Weights of a small mixture-of-experts language model, trained from scratch on English Wikipedia: a variant of SOAP for the experts.
Below are experts of layer 6 (counted from 0) of a mixture-of-experts language model. Rows are named up (a neuron's input weights, with its number), down (a neuron's output weights, with its number) and show model dimensions 128-255. Each number is 128 + 24 x the weight over its row's rms, rounded and kept within 0 to 255. Numbers have three digits each.
Before each expert's rows: "comes before" lists some tokens at least twice as common just after its tokens as in all text; "gets" lists some tokens that make up at least twice as much of what it gets as of all text. This comes from a sample of Wikipedia text that the model never trained on. Tokens count by the router's weight.

# expert 27
comes before: " the", " a", " his", " its", " their", " an"
gets: " of", " in", " by", " to", " on", " as"
up0:151195092114110112123125109158121139105150104075142091155155143166149126123148132124113153087110104112154157086118151133114118119135168102157097136123146135143130130105152118117097161123108110129121123075130127097122150143172191101136126141108115135093118138121131093139146142086138122097132105121136135114183131096157102087152119135142144115162171124161093100103136122108176131114073
down0:121153091131138132131166116135138103102129107182160144099118140142153098135126124114148111103158149135131149140080159125124152099113149099128086149142110152123114180096093151167148129157116125140112168087117098108131124127095085113161144130127163114131150130146138134144146100162101103141108088149092066115113107120132132149113128101125152168085107123110106096116088126129148131120141
up1:116151104092149132137156134166134106171165142096062148144131108106127144139126115130118114109100142132153146124187145111113123142143128129123206101116159118107152101148099129124137123122080089159142126129172121111128111132164094162141134160066128160174178133116105116117139125164165159127118152149099151105081146164109070123134125125134125132140140147114142097118108126133127115104118
down1:133058115137154170128163156140106179138125110147103123113139139190158141151157103140132113102128112128115128174139184174112105127149083111139137144108126094094174137113076122137132135164148121112140133150117123138150139171103097119113098113146143141108111097150150147143156143148161132130100137100110132136097177119144104144089125163156149088135143116128125088107115138120140132108132
up2:139155125136094104146144141131139115129162158108082159089142158148110127125159079097099110123141146123160130136124119101125149114111114123132105140101185139119110115125121138109139116096101093094095158127111095126116144147172129129109129109147112106173152101076105162104167117112100109136132094118128143136135114132141115160119151149140109171094156110156106129091149132144107094117126
down2:145095181128134118114175124124103107104115146136141153120140123120118103136091101117112165090116147109089111097115179141086143110135107098156154124106106135122129070092110138108155127086101108130151099160161102129157136127114091149134138141163117150122126117145101147141135136090150161161157109138160146127107129084116133095133135115097102112117100169087105078098136122155165150138113
up3:092118128119125130118158158099115136128108097177136128130108123152143174171153124086141131133101167123155167111085142104130133144111169117129104109156149102119129104150099119134120101136160110129170150120073115089144115156197101096133082094114119128120103132130116092100120113137129130145090125112190121110197140124123134100193113150092111154125140126118093149095097156140159123147115
down3:129155125165148116141123104101136138129173168110131129123146062133098127099087117145159119097130117125157118116158145159136110107159134152112135158128149161137102159084182189094095136146150154123141117133146094122122128155143163099143117137110123109106178109142104121128131165116165158121130147114097169084117106127130132134072158132120135105106120127119143103119160096116106142096149
up4:107131086122164147127097126109100138163170111171137112089130163126118126092135108108173102083164110129141115151074123132104100158135138076173128145150124124116134101108105125138155162093139137109118140157145095154123137118134145154146138167103149154120112133135141074105161143140140146153164125147166133120135138123151138132139180145113126174123148147127108117173139128164130118123101
down4:155138139154099107153138161165117111142145139107114149178089119171138150122155124127126106141120144107103126170130134065125129122115176163108109112091105109139119164144135142100089123167129162168142147087105107133155107134097134103132139116125100105111100101129114134164117124105170108144103118137109105120146122122132125071159121114076118177124108157191152165114113154132131153110137
up5:151116085116176137183153136154169114176134112145136142133154155109085142134174121172132133104149162119125120125140140146124141111143168083153102159137133100126118129122125159164188113109136125121092144146100119103086136115120153128185071117116149112103119139085126122123123115137125155100096181155088118130177112160150131144104131103160109138121153131104119131061117125089128155141138
down5:105141098098154126114117121136122110131092142105111155136121153160139101155077106126126138118156128079103146105115106124102097141120120182106143164115141146150170143151144133126089168129108158097156137134106094205147105161136154166112132120177134097118119100146138136107120098098104117111132099122132115117051123120118117145129145104201161131135141115110099116180177130150156127130087
up6:141126099107140094158135146112153130139144137111076112121167131074094144136160096126128156102132122124140112180121128113155097121119108134130139128147153178099100113123100171115128121138154134123076136095109073134123140157163183106132128119106157124147099112145154163127086125100092151153129088109135130131087103156130146111124089091140145122068123130128130128131125137105111136130127
down6:111138147136104116112120124133125142100130096138185118136138172126140120123092097129127128175118136138093133117112128173133117147145155121125101129171135115155138137193128140150150140107115173127147175135139157154141077101094154171091118103169137095131131133123106147133116102167106138111123165112123088128111079052151160125146101137160086110119142141117155118125141081160103160086149
up7:165129156128120123151155148121165163131149140103094103117142114107126134100048120144116130144129122147135096140126157111094141134100098138112075135085173163121118129141105120117169125119110130155132102138105125117125098076103131143166145141127113132124067140154109123106130121142135117166121134126138127144137110145134128112097078184119117134127115124110110141116109120155105159147107
down7:118113119150155131122132146129121113230138124163114135150127103100124134124165149103150097112160118131156144088138113102175104138140154116155099140101131101134124141128184136116181097187133125148140148132120123138132149155105116109144163131108106161129163144087173111146114113138122080097140122079094117096130116155143121131133157123111137077135130121084138145114083164149145124158161

# expert 18
comes before: " the", " a", " an", " be", " his", " been"
gets: " in", " to", " of", " was", " is", " at"
up0:173150133105121131141162113190151097189149173113125139146108151141130121105095145112094130166149154103094148126171130166103139130168114147073129133155113162126143132127119154094109150136119132154080157127114128133128134107124116167076136138126115119115146116119150140124111125114133117104121072150089121165126153157107110149117112171090135138140133164153136168071139171107121126149140
down0:096118092155128160151135140086152113128143063141148150122145121143124157154105111115115130105087122173140115148108091137125097150137092144155141110104105167148097091136144086138111137140123124097160114100145143115128086132122145124133155183199095131157164104115125098110116139143151142151079154153149145144187178115135126151146133130136139148102117092122136106129097114132121107110115
up1:110116122154124123150086119093122103168132125164094117070128124136131105141167142136099156134124156104107140139172091138139144148155164143188141122129126141136123110162121114166140192134112112135154130154118119107132093136111163150180117162133117089150157096121100076109112134104113139111092095112123091102168121139185148096141158139099152107124161138108114124174121142121164134122125
down1:163140123182144152138110091111099136159132119142094143137125126134153122111124081098120119172106128128105123118135119116137158117123096139133120144139105165117103143135104136141118129092112130071112171083089118155140134141083155126076111125103109092102086151182147122149101134100123141124110140125144166151141118163152129092141149166121125165132109130106157143144101098168098129158152
up2:113141133113152145127110126144160125124143099143146153093121114105111105142042137124105146151125087120117081096133114145127158127090141134108129138129135158119112138104132116135114128180159172108121151162106123127173166111139074143109169120114146119165131099082155157125110131137135105115133150097136127113118125080135100138159110110135100119133127134124148089155133094117149143135148
down2:111117115119122150145126107127124154133143150116111131141133103142121127110171156114149142107125159105091144158137155102142068136148110132135146108124145108140166105162115089110190140133120116182103150102150086157104129132128166171130126133143115097098136136178085142127137141153126134170168139133103114171171126131106163088150142139147119174112119143140115151124125180115147111137131
up3:131158122156149131118126112163151104112121143106085153104140131100143139112128108125143162173088173125140136112161072134126095159171136164098122145086109188157131125099090140139108105097089110104132125070154142168080098128123092095063121126137160124113124147143129150116134110118141108091170108152129156120152088136079117101103090151127152171132130128110159133137127099130145112125124
down3:155099116110150123115132124127105123122132111132162121127142142100143140111107115167153101068159101121113187118137138164137147109116158069137111099148137126123113096141155074146162166168159166143126130156111086131180131144083149113182115134128087107129116121113117127155120107152148183175161116129123129114109138096122095128143111115155145138146143090138116128120152148099106123089137
up4:131147130111111139111106123131120188131123128139123081113107133166082079081140125119109112140074124130153099129138107068150150122107125164130139113093135147176118115123164133118122128108137117129130107061148129170164140167095138099091108110121115140151134145145101082164104127106096153147129155104112157065120114106120143141140129127130167103110119116126159147067128144096120117123118
down4:132104102110184148117128125126141157114078156152115111140161135107120137137174117156119142178144108151111082153141108136174135095169121083136122140136124113111114112120138140116103098111165138153064120150150105137137100090131112145107098141134168105094145143113138121116111113128139106133134126154110145135090118149106154177134092107090127080145157134103123122131083074102166114167156
up5:134118143164132158108141150101107121155142125103152134142142116130113106094128114153157152156133137111107114129173128099131143147117088145133119154101128115169118172126159126193125146106114174127170122106133126122076124091102132118124150158118130141138141128159116136140131162135106103130091114136133128179117188104162172152151129124133123182162129146126126138117118160130137129086125
down5:112134134125126123134065145199074116168176112147135134087171135093124120133111099141118113097084120118096144098131119122134144143118140142111115136126112149127081155149164119083108125132091116122122148150129153128141099117092111116161152200115165134161107160124112126108113156116107142132081073121103125124165131114111123134114091116124125143092120121158092142144122151125112133111130
up6:149127122167098103100144095126091103116111129101123107122127162172130098150115131130123107093130183145107130181080132151178121107149133151116124111129122184135116136124134101140121065073150114092121100072105136159110149180138080117146130105123132149084123143146151153131131072161142121116128122133102118130133108090095132109123099107128110176141109131144163126135133147141130140167146
down6:103113074113093129158119136132121112114114093138148074149114184118051145181142141153095114109133109118183122138092124130155108145133122145144182163130103159161192110106117110100129147120156115155124112153126111129115131119114196159135128141111132112100139142143165129143134145135117150104158080088131141132118133127111122110072105139108099114135155105136118116132100141156123141161126
up7:128109159098113137120115128121131104132114106110168152125123130137130150130133086118130122112078144132129084151131151125156087117118122127141148122059167096111159113114155143147141160117111110150137146167119088142120112141109148147067127139103101099100123145097093106157149149112128113131162121124116093133164097182106164161125150140094116152152105118078085119123159124121151156102147
down7:130098151107151109151090167126138125136103090154113125142058115164149082101124125166137118114196108150123158113121136130123143121092089149138109139188119114145104149140109150101113152153134137110135124111121134094150112108110138145168121129130157121167113152163102176123119109104130105103097139126124123163106104114132139145144124100103137197143126123103155119136105089160128145132130

# expert 2
comes before: "\n", "′", "″N", " (age", "°", ":"
gets: ":", ")", " –", " (born", " /", " •"
up1:142132114120089103122118099147143096105101131155139167162111114164136104154090118142161105116150133137138161116147178121122141138129162157108120109077100105116133148127129121093090117108116069130105088110117107123137129047127120138083124109147100065133167111150180187136144137133101165125092111116072143104105177163101153110132126104104124136148124124172144111107157126115122153115114
down1:124121123181144164156131124154148115128122156143141126071121184056104107125117130144131122144120131102139115135157176126156118105128133114077089123168114140120143139136154177134155176124119136144137143159147169143154172142137082150148104129173129129156126134057119164122136154129134122135114122108145147148167114144144140127126149148117130131115142111149123152091170139115097128087129
up2:099156120112146140134075088154134140130134126095102161144132127107147072138123100142146128118111127118127120118080122122139098103117081117121108101139170143152158124147138133084147124150103147167142099143158121150164107164114129121149130092134111098170127106110133114122127119131100127128123130164121166123111105160146104158139151152125203130160103110099115151106113112100142123106116
down2:126119170148149112152146156103150137120108116082142176163106110134086128125138154093108153120155144115149149107104143136113110138124171131105111159146107125130062144123152149124099105124163121148126135149119124153103146134138090102104138108111110137104173095155127114137160137100152115144096137147080140144104151080123128120143111121153107120145170092121144138118128131119092155146162
up3:134132094154111099161161137133120125162131066128118132130088113154094156188171121165148172102119142101147124122154147123176124154133144181145116124129120094120117121132157178142117100138136106115147175117183127106146134163105100121107138104116122119125076156168128153101124100113151088111119172138112121132087100149091148173091157126096127152141108123123106105156136133122115153155141
down3:148134141125110156165150142156112098118136118155107116136145129161131117070086129128145176129127122161106143141138154105088119143116128155125094132116115148147102125102147148136140142113124139057116117151148139141139094134159135163139144105102112120095145110134128158112115107116108127096162114073153076110150142139135146120166090132121092223141137127146121155138168147113119135153132
up4:147154134106138116139111142153125101133126141114183158128092150113144130093119098107141151133165104119123163118133145093126105133137148145210152140100124165142152119115128122131106140094134076094127183146154098092085111120141109098104113173115110115132076121145130129126096115148078121108125136105154142106110121123160076133144148133111128132142154208168125140115113180129137128093097
down4:153169097133115130115123129133133117116118137129131147099094140120122174133140156140144155108104129139136150167102114139092128154142132121138149093098160179087113116111123101154108136160114158140097104073095089094073088148099143165129099110158159161135107117129130128125087103124149132137161187167124129142131087124146127134167152121117143049116113080109156159144149150119131119129121
up5:115123104133105142120115139128149162132159131140129125154116125073126126122167093111135129124151122129117127122144121135153126123136142170163105160113168146156110114102162095116147146120136151094123123126157130134125091129146101138132130173115124137135128112194127178153133133164128138186125094127129119121158135072139146151130125116089096181123167095147162166080118067107137125144146
down5:134140122048128124110078116126181103117109103093137128151157165138181141114116100119139113149085130116124106146090108113118091122067125105097149137089111128141097123132113144074152154085134145127135169148124168103174105108113132108109125144161122124135122133115159127104128117154139129085144125134129137127089143162120125136101128106121170079109098082173071144113119140110117112127118
up6:115095127130130165084153110157068106144114152110147144114176112142133129130150089174125122126177136105096099158124137094099120116143165130105122150126124097122139148156158122060120106134156150109095113104167127110127123148131140104111134158126182157130145143077125133178177108155172109155126135146101139141109118195135133145111165130066106103128097105128134150157076098129089134131139
down6:131114150137106104120110140102124119106153112211128119154117123092161129123209120138133138057121150061129120122149129138130126110103097121157139128133127170148116153171120166156103141113141121175159138154075133142146104120170162106143123131116180107147121147160130141129154125099093129166143084127125122133167127104146146114173117144139091156137120090129153129127101142158145090146159
up7:088125168112142105087073111150109127119132114158055122109115147097092127151156122124139114122137149141102110104119142138114114137131155094112160124144093161118121104132133132124125125129150151131135156163122133126095169131130163138134141157143099103128079115087127128094091128101152165150128136082145152155097132156136100182126080100079126098124097130142124180069131120141145122167157
down7:099088112125128132131127134164098132146134129118136151113114149155115153141120112151130122083116086116117127130116092158156118194169133121129116168159102096134145111115121101110142147148115114176146136102144143138148161104135123105120161100121145128146135123163131131128138094131170167088149131159122123156148192137140138097106139120125137125150141098099131136162149133110168118105120
up8:143122125140141122137147177135091131148136115088108124108120127166099084113121133112134099128140131101099131110133121124155100137125143101129161158119173143102122121081099102110095146126119150148170151107119172155149108113135133089150100088154125097119123091135138094103121139125150157142134109114120096144179173136121149143135132105139132157109109140127126178089118129134141143228086
down8:116127137129153088153077124138131145132091159116117148121116157156151126147137127135091121109125117132145149114129153139165093093129148153145125103118153145097130142186138155167159103164113097112141160161178170121086139127118158144144127101107132149119111149126139140149114138136155142153124146138141114125196140127120139174112157125148124074155123127092080161123108167104121103079182